Below are experts of layer 3 (counted from 0) of a mixture-of-experts language model. Rows are named router (the router's row for the expert), gate (a neuron's input weights, with its number), up (a neuron's input weights, with its number), down (a neuron's output weights, with its number) and show model dimensions 0-223. Each number is 128 + 32 x the weight over its row's rms, rounded and kept within 0 to 255. Numbers have three digits each.
Before each expert's rows: a language model's description of what the expert responds to. This comes from a sample of Wikipedia text that the model never trained on.

# expert 27
Description: Foreign name fragments
router:072145153161116143187142134166115150152116060092101122169169094108104147156133125142124141111071185124108140127138079110120137105132136125075081072113091142191100137111090109112149189157117133163114152119085164109142156130131083135131091115087126109169075075129094184140097089144096147208157096149054104150099151124111123158132137092115073088105078151108163134118114099141111193117150132118097113104099165159058150162137102132091119139101142121085180116123093114066124119174106112175154084160084114194091168092167150158046121063099047151126131129102166113180092087144180106124201113132141123165119151058154114076172132129127060128108132166156119126144101150111150120127100
gate0:114097149112101095223103151148158100190154115105074127125114158133142156139151157165090148145100137118160145217142133125175117085159135098067130138121082113120171168105142108119085147196185149084137175132142175118143171130072161128133096160121114111169115136122120098155137166075137170157157156101136121140067102072132204129119139088240124191129117162136143118148079107124101108112102141129094105151130081107131131146148116198158142073071117112097154133145120129171112131083158087199160090149184158153110079137147179103067138153122078182147113113130110126111167165124115103169136170077144131138129132190122186104152156128130091102128137173170155177092142127171168094154123
up0:135127142139121135145112155092133154157139122085128114132119130140092161147149065110105194137105194088101177126113126110123080140162150116114122185140128115106133124059110173184176118172139144168110141089090130168070106131150120149126154144134119137145143165093092099106139133117162148128166130102124188107125109061115165112190065139111126099192141080160091166091084149091124168130164134160178084157138097127119164136142174125121101106130151128115116109119078113142109202032108129191167154091163100083172102136121194179156100076095100129098053149154118111086083140148168162136132127129115149124093173165158085184148120143078165116109106145099200082167090049141127172191132
down0:143097189131163135167126131157080127098145144085091111119077134098125123091115144115108131127142139116134167162112144134103152086114132176151167124155146187157191150181107164111139112127153128121180145088122153193142155104139108134147187115111092154157155127082190172057177092136120105171106090140092059105141160077117189136167130187102142164096091137136104081102057149115147115178120147108071111115159185125080101173147132148109140129166127095127121109095109141145178109095148119191195168090172153155137112079109199163074180169198075130093185125123061144132123099069160175092164089121143071068149127120118115123114119123131105122174107119134125137099156160101078144153161
gate1:091133090209138092141067105090152128143156109156161057162092160148168139087137127118096148100137088157124133171137124167126144135116173066146127143081109146146156115140163112164096159083072141119113061116103155075127044112166089147127115185184128076117162158139094107191132059145123144189151134162113120141130147152089124139130087121184068141146078159079118081099115141152077161126097084145167127095182096096046107189103119211126152134135098103075109133147131098079083166124063118191157118120153168154151118155076137071096143116099115125141144143099146139114113168209135115100150151106106132103118132124100108129148102130093132108086142150180096118150179147128119127165117
up1:141098125148122138128043101117110104110043158120181121142127136146109130137180143147096160148146156147139141159136105193120172121153177135117143182122058149160088131169155123140102193080114144107082102118136146109108062181143088169139139102137162145137141101098136136176116100121110078126094143155083122170087147252102142168117093139116092161228123088123105104097124127132111129156119138129155124176154109146072135181111113126111159143115148116105096165121109129108112138165123092095080165103091077157121142121126102070084076092127095106164125129156079106117122171142083123122149128136135135192101084108046129129119134116147147152139150167182167167155156241164124096158183
down1:154115141148075129185140123122146132147123143127105113167095141187138130147140134206135114105136106087132087095091152103136138142138094177113109137067098128111114117138189103165068182159059126162187156160108152108114134132122130129068104075156153128168181194155064151122132076176159117169139109126179155177138115147114091164136177161176138171121069064144066086121140186173153103178150141154123086053159063106148109136118171189204219126132156186139153091130146141123112106108126109155107130121127114103121089112121221141129111132129149121134155122146179112133070131127061117141128158134186129135163163108085147134093067123138078107150101110127114145132115118147123175130145
gate2:111185101104097124151089161149100133136174105107076177054108120066117117127102082148147200113132132084141136116082136104106144065098106117101043151087127154156089143075134082150122137086107119083113110101147154179140120200072079135097056120109153075110099122137071123109060149115120160107120100110087151073137139148123082174180144150121098093092102094115142066137142107104156152148148140098153115128112111138122121135122065136085076088136177115103201078176107153171119138111100143136201129175150109131131167081145126160104075072099161142112111110129085079189141136160057128128148107109122129134193147164135170135133116174138158146088118190119117143122159112101140107164083
up2:089134117086108119204125167134132137165153117109088156131118105102138118138128071100195153151154098081135120104081122127086125060147105128122125176137127158144135150121116139160123145092068123178108129123101131183145132161099101106178049081090136107171072089165064108064082153124167115106121121118097188101145136167111114138174201148197139123138151078156124077139141119134138220157125132095147096111106137068104179116140138105112125082091124142122164088151108110167120151123099134150178094200166148111119109081114125141120071102066162142075119077103120100197130093142094096067145123104110100104161108188156194114076093129110108125105097157100173170164157146151127125139072
down2:195095125134104124151134145111109208114133103157171139102178096078131121065108133172128156145196105126129117114085154150149168129081084147105145124046149150085104135129149089125121086122143111095130173145107154139172153160158141120098121205197134123146161140093118128107134124100108132159086179120150118153170142147122124153075131114083113097090079091177068127110158096153162132091117183091173086096159151176108148113073140099144167211139095166116078184176151098134105138102183097171119113107113139151064069115148107160122163150111177137130094108078152065100100106144088148059179093153121111156105131144173161132151158129140120132156073138128125158137192120081186100174117
gate3:140165076113109134161091185129121103069109147137113145097157130123109170079067129163093137122111137114110143214080112107102166073097135073136091141130105103135149100146114075049168143109137187085118101127065075107138097128077184118107147135078116129126122137142156101133095125103125149106081127154097133165096099161150105128151118089158028126129132073124149104123172181144089077170112147113119130144129087172071141096119151140115223118075118114116104125114111188122103141158092194107101139125102117145113205144128076112116055070157147109160117075114173123142128076108051170142158119079163126133148095159145134140078108138139127180133175165130099097106132138141140082179127
up3:145150174151149168131095147117136151144095122164178162127145123094170106131152157107156116112143108156133120167144107139154162166098166137140115172162167160149169170183143145149086130189136124159053133156073130177124119096137107102165185158190120165143160057113175090119133153100138132114143161192156077137100134116067116163052099111188121126145146242157090070153161134091116108119160132128115120074098123075154090209161143145091112070139158126125098128132090095156106124120126134128029136086088182107147122141096143204095137119155102145155133138091129166136126131148158137107141158188112098188111166129093137091073172090169117188174109093119128117092134128144126139131119
down3:088093153171111155141095156102131177167086085158150077138092056063096097109148115151146119103104131154132145116138088079126051108104112091144138130139131173111090136107092173151152174154088073099110133133085079124132168193076098160104098135116103142076147164095115143105111168158142125146107112159102143162128173109170089133143149073139106080080133120152155099141084146129137099140143151121150101120096134066154076116126144152075149145116112137072125083064115119134065086182123116215122134079120149142126101146104119157127103136148135131109122122152119070111062107107127213158141111154152102118154122072134105173185079108132074124091159114078188124100128178058208131129081
gate4:138111154164148146151143119157100111110136196192167135112076173067138122123082167100122146098128168130124112088126122129110122160189164078129173153077116131153150156169134089137151209145168106099162110121083153187115149162123153195078130091137066110101177127210132164157134161149108111177126148198148133190119176155124126177154104070089185186131137120122189119122146068121142177133136125083160109169147128122119155127183144088149079156083146150137134129153151118092064115136180146118097175175098093117119156111145133124192129210157148162152145182148133069107138075125079151125140186142110137141053148107147106117145129146131142131073128155142129120129158149063138136120152
up4:133147164181131125108156103182083160151079157184118131072133125096065074155077120141120108100114186180147127164182124116169143160162143107178223143086130104120177143080130104081097113096139154133104132116155188142117146137121172154086112116160085113130077135152141096153132095159121125108131096121173109134132080112123175153151151116199152173099145125124144143158096092184170183141119179118150171144161173145102185136175122137167125108057186136129167124101178129153116168143180102106156108132112099152151111116058216153230152073100162148094130120113064135107162098158072141150187139141130127131106156103130111107112139164110127137093128084131167085157119158162133141124149
down4:175115122133168119185080068181124103147160191172118152158154114074135165118177130116114122156130121153096138134102139138157176145160093174151105118120149127167201178149151093116189091091056123145153076126114103159102143140108083134095121172123122120160125106093127066198108076149105118102120058088119082181085195054119123139122166082093190123117142079100139092121127120132178166106128149122135125105081176115106109109084128152100107121136136080155129149153142132179120115123125086131105136162123142074117160115102122143130091112133161047162109127115089110151115014121130167132059108132116131117145095169145125163153140120089171159029158130089144117112134135150174093110169
gate5:077183138152096139168179097122100187157155174151129151100154116140162129126121146152098075186132117139046167148137108099227164139127090141141113126161114148080065185144149134132152118086119135175111155115172151136134075099131167051148092113143147157096109127127177160117113128147140110162178081133105120080123122129110111129148136154082108069141173125092127054152109169147145150146146140101195165093110135140143087159110142122139110066147148130127063102152094123094110169137148115161178071142137099062162136127116163193095081137075160163192152112155112147162163068174148137109161181159182180129117138129125159157094160107148099177165118112184106145171158111178126133079128
up5:119150123170130104167199087099112130170164180146118149136187142149148143114168169106129104135136129118122175100090137160160132149115146162149118094118164170046124211146156137175110092137175113185144130121170116205147059124154108136139101144155150206124159153143154124151115104087144122124148071178139175117084151097094135100140151151123130123131156131165155053167094175162116159120099110088181137088092134098049112121144117176167148155155177131114102129137121181058093147145118129110142080152163099102111154122097154147146071121090161165159106152106112129132156129121137137102199151155159183146083094157173214138103184126112149179153063125180171123162149129165125146116076
down5:082132096141106114140117134130151118106097152115148115057147103132196124110153126170110141099115164133151161151143098122155129160039142092074114098148173157108090130149147111111090121136143153143139109054172111173095027096113147143142150163179145193123125107142190153098144157108084103123167091089074142102133123136085143086213111187171175157158053100126130137099142113131101066122173141170132150163128130158131191104118074077092161094180078098134181151083079164138115152136149127089108167113104167076121152081111121124140117178169117115091060150102129119124136137115116093129116125091067123178053104168190069142143144100128113129094121105123141135125108179153134142118165
gate6:108156100153158136149120096146118150160089085174102123083187109140134131099134110153123117087109132136125083114157159121102118092080051104143100083097131150141088146100182115077100096156111085072172132164123182115121137141116098089122121107112088117157096150131156105137168128137093152236122165182108065183239117115099165141131196157136124155109102152217154064161119118153066075139140129117152155080136169170117121124118092170098142173056142137128138108104074131116102089081136143146089152163133059162095170159148132149167155148151120069123131088134129146163111107140150125064123113147093158160137137135117139097123145072152119119116121059127131057151161124086097164120107
up6:183136148157133152126146137157169132109142116079107154146104106115125117143180133117118098188163104130096138151105124090118125109176139140136149079124145154104152148088147170115083110132068073155162152123094133113126153063131161092118127090153126151131090082192113169096121159081112125159244163094053091117177157128157162131143098095102088129124124101113161160122098175185150102159100177088130128130047145205138119109100086100141159098153132140121097173058118185153082149105142064115088121126173059137176161160088105074125140122104163123049175111124137159141160133173110071116139111166155121061172162128114122087100129106145108111165087115177119108137102110137158102161069
down6:128150121157100072057169211064118176065167098114137094156125131155138142136102164123119129114138126118119073136150121094094097153102167155120173143192110185119187118153132127174069100116157135156134146128193161167146146129169108125199195099107120138160140175147105145166064112170118112152078166096098140114124086190092152126093113091195167149156087129109160129090133129123133121138059110098145103120128120143146153075082178146097099086145115158148088139094065110159093126094199124063124081141151177182108097094179115111125095096123140158203093138068153126123120130111137146131135121113150101196134153126167148101156110157121102131072099143119140133091153142119053114128166
gate7:102134168136165093105078072132136111140090102124135137119125124137107126149108097096158130107178090150117101110106072085107121126099099186105172085122136077102150120081128124159179153115160117087093154163083133121159115109132065205058155132126122157132106101113177128141145092078109159074145122141111079098120134149083135165179105095147069072091114149130093127079180089105132176136185150138118124093136230150156155118114180147117136195053138133108165128069140099162102133114110155113162126149166107185099100155180157133126095154144123156095184197124092192131077078117109155126149104128166159127124109094103171113116122045125126097128099152146129120136177111131178200156181
up7:111106156152163145072175165128137108108070152163100145110163141122162122172123137195143149078192142119147124135114141131112134151132067161198167111107119104143170170153166140045144107147109107149135161153125201120159084097127098134087153152150128089085159098167073110104154151111127129132154072155093149152071085113120112110116164108099170077136107116092110133125164112137122152069115129167101103127100099149173128144172074149075167154097132097120110183071092112150109120121131216099143106198137144104085106147142127131090117111105182156147124103171119114175111125055112138075105097133102107129026117104054151134120180080129142120119150123154087149205141134130088046140149
down7:191143156155076116122128164122173158144069182071203132075107110172130125171091191098152153106141136089094105116129097134150073117186085138110162104120116175135124106121092134160162076065065135160170138111150169133166141189085174086148218155137139095095103110106129091117142156082106135085127089136078138091091142162093110180135078120172173131126084123086120141121117117181178126067136125136125122075083069144117092158134094085061135155116121133128120108143073153153137077097135158092160196155133147152116110141111143153117120147119107149119116172127142146062135101156170130168117117117080125132131171135101063093146098161063122171087117133124182100084099108157105148132163
gate8:132131117150114071141174147132116113137145089167143101139141099150164130131113098164117167140134106139083137167148102042115113168171099104105170150119111108129166141108080119132165135152139067139086149164156128172077166075094106186105106129127128126149147157163054098136090093109105130070158085130121136112122131074089091099176118072164128164110161164091133088141131131191102173122101168072163135148112125169073134131099126129050104144148085104131086141119116103067147168134117182195159067168136108132153111153129161119123105157094179185067140127071150108140161158142151126072090181142158180196111190100127142077140062127095118163095125110185092117166100147082102074155135
up8:195138122156142147128138145138108122164131128126082083128151122102156094057132115149163205117138155088146149084167168125109165115180151146097153102160203137131138178055037170133105113113089160149084109116152070179125194096164109137092145099152080156089174096129113083106122130095107137070133104159129186153153094140160079099168146167129106117132169095119117100152157108182173177098187155133098107162123076142116176124141127129141148150162108157110088086072145156147138150156169200181143106166143095115142189139125135135130127081120087207071142092076126163108106135099133157101155172101142141158114133082111090158128118156113131136050156095153177126110132110106144105103075
down8:179092113142114134104107181138112091126107137156161079186184072057139087108192120105107082151154151105145182169120102157104120091115149100153129200127148155106110111126129099126123119123146111117089151106136126156142153121098105140127165176103072133121154108085120154114201113089055107142115113157129097079080163129103065126109147128074129070147141167145127150123147036080119064118200165140137082117085083153170088098081161118157123082085187154109133115158189132159142120189127089134130096097149149050143128169123174123094143155085131146112055155135127103133115125127093064103117124152143145111109194091109056114130109134172121118143130097078149162125117124067116172145106
gate9:127115158120095113147109136088135154113165138149165114156172154113157156142127150149127124129134178166137187076141140116184108102177153107132054103168105111224122101173114144122133150210159131145107133087111123151185088118096130133174134086155108173129084077150166161149137131094122120090057115143115091131073108131092084124109173138125134121154118172148146136095083114156153187096140131099099194102156141129194163113162117124115103112145171109074195154112103108123130097177204153181151142172134175091072141093119115177146157131190118157143116093140089067135100067144125091188175142137094106144121179117131138039094148120125117157111144140075132131088074093126152100060141
up9:137143147112121126198099100043166181134156147137109089163183130152111117115139177183096137103106163079119175114170171092144146116174124117080030126179127181188151123202150105067147133184170125162132144075088119162186162130131178106135125085177136106076101106139177119145105095105116094179058134122159108140095122143118111122116176067139131113169127139191130137124130082176129180131121132050147138129130120095172159128184085106122131162118116092113149116144137117109105196144165131163127136185082122095103144118177117175112139107133147173157107150114100122147116072150128125145167130098114129137114203124109135088147165062093122137095169106076174154138082137143152089137109
down9:157101114178169131152173101086132117192131134149127151119170128112157095145090107152186157035062133125128083156149109087132140147087202076127181166156173088159157146144181164169134094121083134093100078042103145130111130113168134128147086095122048146096133132147158173105178171111212089153105073108169129150121112148138152102073149119109129118165127148112122099161164109103132123110149132132145134118139100178126111156096105141107105175112133147159095159150082171090089107137223062108113164135094079153151061124101114099130145148125126100122127061077127095116130169171092130131071137116081096184135098095127081091178133164131132134134100138128108117179079122148120105105142
gate10:108123133129116080107160138143116107135080092153066060180121158133136125137117140184093108121153052137099170067114103115146130022088110172116149154106068179089121157200183182096152201071100120155108152117137065180103117143131080144191113088094109139147136093092167155122121056093142121115154095114089203118154140102142161123158169110158098098135146143117150126088093143136115105152135098131151159107106165160127118140148125111129123128140132121117074130144133075176093099141128139124143135143165134134128175139150084138089096122068153109101132065120174090166182110152208071126067166086132103114150153095160187099117139117142114121112164129205083155081147121161141136131151
up10:163092137127164176110111113066082135187095063056116123133061131161127102067120124160111172103109118134064123114140155101120115148133177156121081123174120114120135163090192090127163084146069113120165158104174097133100137172184164136155060129144129131088129149142138083141077100163114112160143148144051180156142187149144177093149140160130058085108159081118129084126089153182123149136137150073144128191116067108102189171150102103153160137208159125107125108156128075144124117115162109169161138140096190075146139129145135142095117153154146105130176164124098122139147119143092109088138136130167159171103167088106158136131177157108129109105181081098087092071146129164132115101171
down10:127173058119148172113079149121184129104134134099100115114095165064155094147082118157132146094122166194105136159172151140069174193116092170146139085105170096124092152064145078103138138119110165133065133097095118114115122144140079108070119159116087129147150125101123121107141121109167131094119175145112142164151059131130177089207091133124128126060172196153147117099137103100177117131147146132033119121127142120143140174119101114146156169138159138115101141090119123150132139147133076125094135085153103135095153134048109158145098093147145133151199154103082177057136105132113104051135123132130142147125146127068075099088070118188088127124105156103109179168187121138098165093091
gate11:154190123150148067100127081138090076098152171119123120116135110151154167113130183140128188134163136134133119097151129097147167126125138185140148158102136106180134158117071167125188132100095162110147076165121095158152173138159144085132139143102163152138142064153148127122158108101122138189092165171142163099219099105151150114163126187125130110152130145108173116107126070116218118147131191102143112097134124204188108126107143149120097132138036144099162117096172148216076075137080105145095102128108146135169146140068083047141126150104141124167162151101144118138104146109192115175132115102104131119105130134132118179116102130146188167094112164190143131190122135074134105092160
up11:114062173159069114131106181127119117199133108092148098107139168100120095087100132137126111099133108117126059153158120107099118130126150150092126147097162076200124103155113064158171058111146151170113155193158088122123082117085169160075178156140149132109156149131157116135105094130111144055109078119116103104127120131121148104192059134154148123113170139149095109094081120072102175170154121093104169142069125091082155119078125103114150112101114179113102095109181146167109126161152098166193056153164178155102076117153083180104150067147065082066101137140153154102116124140073168116146141049119133165150122152091112136133125107128166108133149120148155106055148116122148131131156
down11:152135092119140159133156129125121122109120118186168124104122113130089114110029074127154137146127155144142113155148140087117128135083142122143215147068141066153121132066150113134152164215195090139158132129162149156148097101216130118103127180151114158119098114052099158115145134137145114123157122156133172170147190122120184149169125136165090117178111083092125075068102073171093129154138186149117106144101108064114159130117101113109157208132151163123134161115124090182101130131162097159147179125126152119145098106200096125133125095052154118105137166105085108161107058159181129097121117103191116105134157074131091134191091162090122121135156164150106159114158103140155095101147
gate12:073128134122120155133150115130078083222111136203188109144110113141059163209107044203161126166069136120152092115129110121095081138081126092085093100125086071155167175103082137117145170142171082117113135190143122151104110119155150094126152117156044160113135135112112125127111127115150162146124150113163099179081109149138194135091124072112093121068122151150084082192136065112154060160133091127148129145170147116095079124103166125171172163123119118104190162121112104072142113156122159116119081115119159141162117147149170172060121127082144131107145133110128140169136136155142047114129132134115128113064124136077110146118121070134116147071141115143141138144116120116172107144119
up12:176192094095116114102172096080205107091156113080136142113129166106133127103170191090121170134169112158130162107152113072127150100180113142153191168134148144081093164180152100060148071053086112107095164110120063161119189125155120148127119146128158095101138083134115145116158143121127148176134091117080138089105107143109088115172145154090143131165142091129148183122174142106164112102127123133073112062121112111183084143184109055115114094146130155198054141119098087170126127138136127128152194134106123116170106096115113070144164125147182103086102119073173116123103126108127184161085134138208160113163147138160153134158113133123108186182145122106079135126121089143121143094153
down12:140131104175177091115133179098138129111077127069096106089099139113102093064153131072154156137120156169112165100128174118173171129136138081134128084108140148089163120190158107126161180110138105184163144105132179164122102087173136172096156130123083107074074065134136165146094140088159105163132121173127132122119195106070089197103161116077164148187109105116099133057058091102179084072101157145204123130054157132136161114119142167106095130169121136130113089148171159143101177181098128112128171063157118140154112118117082105096112162117141129157110151163163077152104119094129175078113118087132124181162129101147139122159124150100133143127164133073125104142172137122086156167082
gate13:122169155172158159104119174158097157124121098154196131170127163126165198058061132140123136167191077137176065128111141144154142106104163210114062144154109146153129110099094138132210157136087156078135149154102140155155141168156137112121084144119116124133154128084137196103174164149121167096146128119145137108155139072089146113139072195077137111109132144094117134129130168196180151188152088119137151101150134145114109087112111111139128097109164184075140127167103143128137061194143107134143113125214103179111125146149065106101135131153075141092159067111163140105175125130138157115175158109118163121115154121140158141165115152147141129111206150150081128073103127133165101066136
up13:084187125151114136113054169077112170139119153152089110123137098103133174123115155161113106166154129099123106097148098084130131133194132162098107103144162088165066121075196157135126069090117201149163099168140117131116102123208164130110129127058127118101134146055157163071131164207105141135120171110115157177192119076156143089165106108128098127113112139100175085110135164163193161194060116147159107108163136098153141162138095109173132107183194153104133152145078143116133154117094129137102130170163108133080144117121172129124109105105134101100104181144135155174114134128117164103046129140111168093126115169117146155140122184144188129133170114146064110090128122156102071099103
down13:176067104145147122185165059134106150107109120076120144102152140103087135120175117103142192147126168119139108148132202089227135094179094109112088083119116076107154145187114127132139189157139133102089165123090079103031157056164154118201110166156155077116107120103144104130077102129171136150156077163166179103092124125086139158124145122176111170116063168137095127115198106136133118100075155084134162107113149113115145090112132176068133120102159109126154109161148095091055130137148137114090117179165154127127133124115117144135167156120119117136131179092105136065110092092165129178128144140178153097139101121116097054144152112096085116115102125158086137110120142153138080101123
gate14:154209127119173177142079118138096144107156073116180131055099148112060207140170176129084109107079166146130123184156064109131111145116173105147129130057139069098112114067102068152145102156113106118164115135149129199107164098113120132092127176130107122130121123107132143097111146108130163124165118126151088129112140114141102202081114105099097119091154089125124086135094099138047079197089165130099162124089171092143107219112132167135157109160142101145100098104096130068118148150138140177105123209128089107162130117122157155119124130114159176120179140135169124105080127141115146111151167178170155115112118130112074158143108142134095149190160146189158140115122134089124151108057
up14:071112108142064105147108127140165174110108144131121093145129135165110141124159116137070167150202114140131101127109125157143184110148113162165161103197155164127113149198173189143138099119124169143148142190080112119129096143159122106135119174129161091080145142112143121134123170158112168160107113145131130123125166118195114130179063115146176071105148202121125175151110158114195144121144185124186130107093146082112102068079070108169119164154051094123128150145123173137163121137125106146150089070163188136121132149113079100124103077092169068162108165175099157113105143141106184160080084079115122081151079116160112104128129125147126111114053111133145118109159062158200117160140
down14:103117075092134115121117208139100117153135130144096080077104121144185127181171124168109158160124228138142116122182134113157157143144139137147173202099090150116121150123134110123135113117149135103141092142214094081157122114071106098133126115160122117138206106093133130085116154126185135111117106165130096118153127080117108116109117135073103187067122184141116149097093101133165099130188154183066170146087125144122137157074174144168123140107151145122097145136094115132122147074139125187134156201129152139129103093070152117085043135140127196142106116082158102167115137083141168071152149131158133144080155102131129159152087118160133180093126114155112117194152139208169086172103
gate15:150140097159125138187102070125110163217079157177218139130193128171148146168139121155121170141155152077139161136068094179150127190116142087113125136154140162121136135129081066243159113140093155158131102077109133060122115140162136135152076150168045188138077133145141125147106126142179069132161062149127101132117122133130154133118155158165107175163113149105178131115118135134139166080142137064158106161095124139156103044127101136138082095161096145119107134168146139062085163122145180127122120127136144113145117110073169155117135153120146122171125145143109135110137097120138115067171159096110104137117157155166196148160170077142131084124112149173110105124085122109157174137124
up15:097163168139117166098169158154149114190159072120180127155106127083189117138104140116175111161188106139131151110126170155144149150161129173147138146112107156120134155172121175100125144100107102078118135144116119048211093118116118118117097076188075098140153160128083114180107210159115146084067172121170069075129136069114127152132135083168115088100105115131138105100122168136107090177109145140194178052165148055101132172093109153090144111126165177118173157102135128156101126107145106135154116141158151148097078125169143128118122059103168090154112150135109119066139124176159096121103083111120113086137141180145116059109170131071163144116198149153123124089106143140114097165140
down15:153083142111141121146164116105139126168160209141123107153105103141137153114134109136145146122168112154106109102130112150092137143112074150178100121156149103158118110113112168153145138075102150110081139140115082109187148096138094141175171143144084106177189156098070115137131129131149131050122130147080075090133119066177125145125133174151155093104103099183161139119148155121194100204128081101109166068097110186137075131153183091133128105152171101103121145190150142141113056133174088136082148115158117099104191126119102167132118092091173152174153117099108139101182154183109104137046094185098105125147134172115091138155143100147117068152116132094144106125207189168081112059119
gate16:076085166102163114134146158137129089138135055143134086159146104080115111185130145152094141126118065150049143118109122119159125096180086149083095136168087133153113148163137141095101153110111200135162089110174124112159077158129163132110153057114104151102102122150145123136162110158117146166172185120051063132076169114143095124194137139159101127092139143105144085081099138113101159113144141139119144080136087186133158117144194109124171158179128153135121157111135143059131167116108104182112220066145187145154085122154119137081118150131050117134144141080125166155085111147145066057120163115169135085132126078134078118160142079105082114133086155125130116173165094146123147133145
up16:128176207126096134129102169173042046156122092091113110110146100063119176160083121128133154080117089151111112171151125067137106129123145128114113113138091105153090108154117077117155129172104154166119091173164131162135170115104096111099129133117123137118138128120110145115124175109087111098162099118088096177172113119197164151182163189141171133091117150104116091122102096165155119190107136100138137153174132100107122202128067074171103104164114160069140189093171184174131185113119099121122100137143193122070190137128124125093164084077138136126158140105120086131194113168094095111125070078115107069123167152100106125144096088126190147139131112129155156115138146145084127193133
down16:126124136149139122069126122164194107142158137079135149158099129130124109138138139136116065109071068164155109053172141134099113121134127183046128117141157131113112134160098097159069146186154089160110156123118082132073093154139130080210177127120133112109100091120090109157142112167141134110170177146111127144114120097108120109132104174171127097132120095110138112115108072122126157068148138213154115120151099181089148128130139108125140080134126125104165110133120135130090133064135122177121182136154164105170085159152166177152056129077121156143090141132110188140045080149055122166070144126184179169149144165164118177167183129118161106096191125113170134139170126125068128084173
gate17:057114081178144069140163152078130143142160092065117095097161065094125140121165103190092124132061152200114111164150124122177156114163153157079114158093158138118106148146043175086141164137154128115181120069147129112082153177088139097166114166112097141131134132083125131138154158140117184135149060116153121094090133087092146119126149146130109131039171150165090124132067105183163112102130134100157146147159151124126109140132068144090082060092121092161143091158169098111090125116161150184128132118158100124129140057139111152108161080135109137129116135141144095115204144143143167189154161068112126046151110083161161087098121122102121132168114153117133102136198113133126117145109
up17:180143154104146129101162085171108094136159120146144169171131170121122135110164139109123147148207169174162138125098109192146158069158138136177166100090109086164131161085103064183094156124119165136094129222111127172121136134151133099168130092166121144189173145170133161106077031126142127113121206111145123154101137122107074161170170118141115114153109121152150138085136188084111123144122233106150132097140115115137078116138117152125076139107142146133139163100158147170145144086089110153126186145092094172166148125101132093160111174136104093130151170148120174088126130130146122196148047128156181150135159156123111135132129143199147143102127103147204115109181150126149143117187
down17:125168117158098146122139115191110124118133131120196119143109094121150130062146114127094119215165121149166157103071147104138162190180151149093097124123165146126148160145111133134128163110136108112075160105134127175168175106113125123148133137151077130144127092192088144166120082104137143081141172144116129115127089087145097145159128161129068116169131158120130191088089131158152191129095123108128155181089124163084052114090157079178092102174116105114106184147098098162141065154144112079132111058149110136170120094142170162140129111125151153177125151143080147137100108131191091051057177210131134103171163167115091141063137149103159109127093136159060142165126120159137129099189
gate18:140107143121113162189095118090107154169153143146164182137090089181094142132107109174088204110109148088082157112115151141175131146125127047105123114159039115179103159134105183085137168136149119106110169159119153124136144130106094123112205086133115145141147191154150157187083187109119147107115139116162120132178161161114128123100109149096093175124082158140171130133136111134172121108118071112147134111077111125126180099129142116098077089147124099098088141058134142106138166147128077141175153061166146089131101071152121100055153116130123036117097116126179160159123137096144119150176147134117074192132152104149131138135155105119154150151125156093178125063090062071081116170101
up18:158122134125193125094163168130190157073170094107115088148148141089147120176103129137173148109148142124135131133103092096139154132135145138110089112102215092131161123118106058167133148133134138130130120139104082154098115093140128132144069145131161165119146162099136121069145058112161133133101132115094219136033132140151167137195118142145098097164189130139141203114155163161106121163071150118105126100149185147196092114121081167113127186153133158172171111169153112123165101079159124152105091165092078129132172161124097187166091171115139146134113127190156118145123127197168135103104184129123096097090124106111088142128088138125105130115104078096054151141142133225158099128108
down18:147103137154175144185079168170091100161149104179091113105140109133121168080129150148130143136150152137177113127196130096123090083141133098101147147147145137136121124134165064158132150073121085142096138142157083123056104136141112138145102129059143167087164155084113133076180120129163170122139140139145200156107105182126124175132091153108121082184193155163155134116105129150164129097102158170062141141166098165144122109147148203117097090099117178078197187081136149156135120120115114111059131129121086124144156111106090077089156188187133181099139145208108150066199115111146108117066145150144098153160122113100099081172133103111140081115156143100070123109122121153105150149176
gate19:112119163101130116123163125119142140096136131145098145063146107092094080171134055136141135131118146137050102078173129118079186125106137110072076118103106137142102116157107091084177114097075074100091153138092173103099132110121105132109164137087181137155128130103116153156168097084123158169123135158157178124106153090108162141132090120117070099158145139145160110155136074164172136155171124125101152089102188201127163174162120136114179103078134183135163119125074099085112092102147047147101127138131126159133157108164101159145131076137119136181163094068073100124158135168131096162092135206130138133139192059122084053148143095110122136099060147080111130111068094158173136120151
up19:083110134145142152149141154163130138139124119106183172102113058172159163084104158099099052089116128114133122176134096146148113119140102151112137144113109159137088120127151075115144170130118098167125140095163110111096183170119102157113127112141120182090171114112118171091110144139095157132138073162140088133144083151113179117094171137154157070143144074098179112147079128089151113167134116117180144172154187105147066113128142100092121125110061086143113095162128149108120109109101144125177133113096168070043080062110145095128168107110109100071145164209211114088119105112139049119100162127121091143102078170140156087126101195146179132177157137162097062122165132105060148137116
down19:119102126094132145145129110122181107133107088229118101140126124163140189140149103208178115081108103153101124222102113130077098142137069113148129070148119145122088178054141147143102106165090100154097134049115120146141149190113129106051117172115192171088145133133132089141158152084102185114073133178144122125164150155122098189155107095140119128101192108085143072153082151128106135106144106180147140123080151151142119104190123150101151121102115092108206150147142130141130117177133151119153128131072097047150129155150123185128156158183060091061155102160132133144095144155125144168121085086172108106115116123136119128160149091142155156112126150127158186147151109116160110116133
gate20:138146160123168152155101137116096157134133068135138158137172163068135126145120128147145129183122155110127077102127118109079158097101141090088121172127072118123165155106143120105124129117139176108125186116076174180109110164181093138139129078162118120118148155137121118113113118146186187135070065132128086164166152129148163161179095139152087095112116115121151072157145034086108161113133130121071115100098104191150205134221171120105161121122149123121190137109060133135070095157149149147132138195143110154153141170169107132113094063122120181061155123057090193135159132104127153109168133161156159102144172094154153085131168184141081125127187122092132119155140112124191106151125
up20:184128143107074117173179120135176060114118127160108139122149195181171122121151195147152109106126082151089113163198139146174124164068162099100096154061108147137151080149162117139135160078130132075136138137146092096152179100136122120119123086122147160111145081136095147141144160103123038099095155116127213151103146122086153158095161154122117130148169145145122108122115113102117153134125169113112066129127116162123084122124147139112085150137083124137099178101132157143147089133136099118110165111099129065095146181132081102075138171116207095147120128196171103095128140179109108141090154133071095169124143213175142064064155115162168129163096144138091143131071183120078170138119
down20:134116095144083161098148106123117167109201147126146090087147175140119097107121146076060065144100128152081169098156148119167163133137202177101104125126087099125147121156065112137127121109110084131110158077108141100170103103060113125171094123152162097097100142100136136143120123122070129179160102161116130139106122056143074138176085070108136121152181143125194153107150092093118100072122144184124153111096126165122124080096071114195136123113058155119163177143140097167106111132158128127118149148083136118185073166081072087081114148123189118126121116179113133042114159119157136135139143120161115142147066058122132060111064125162134126087123128111157175121163118118073117099139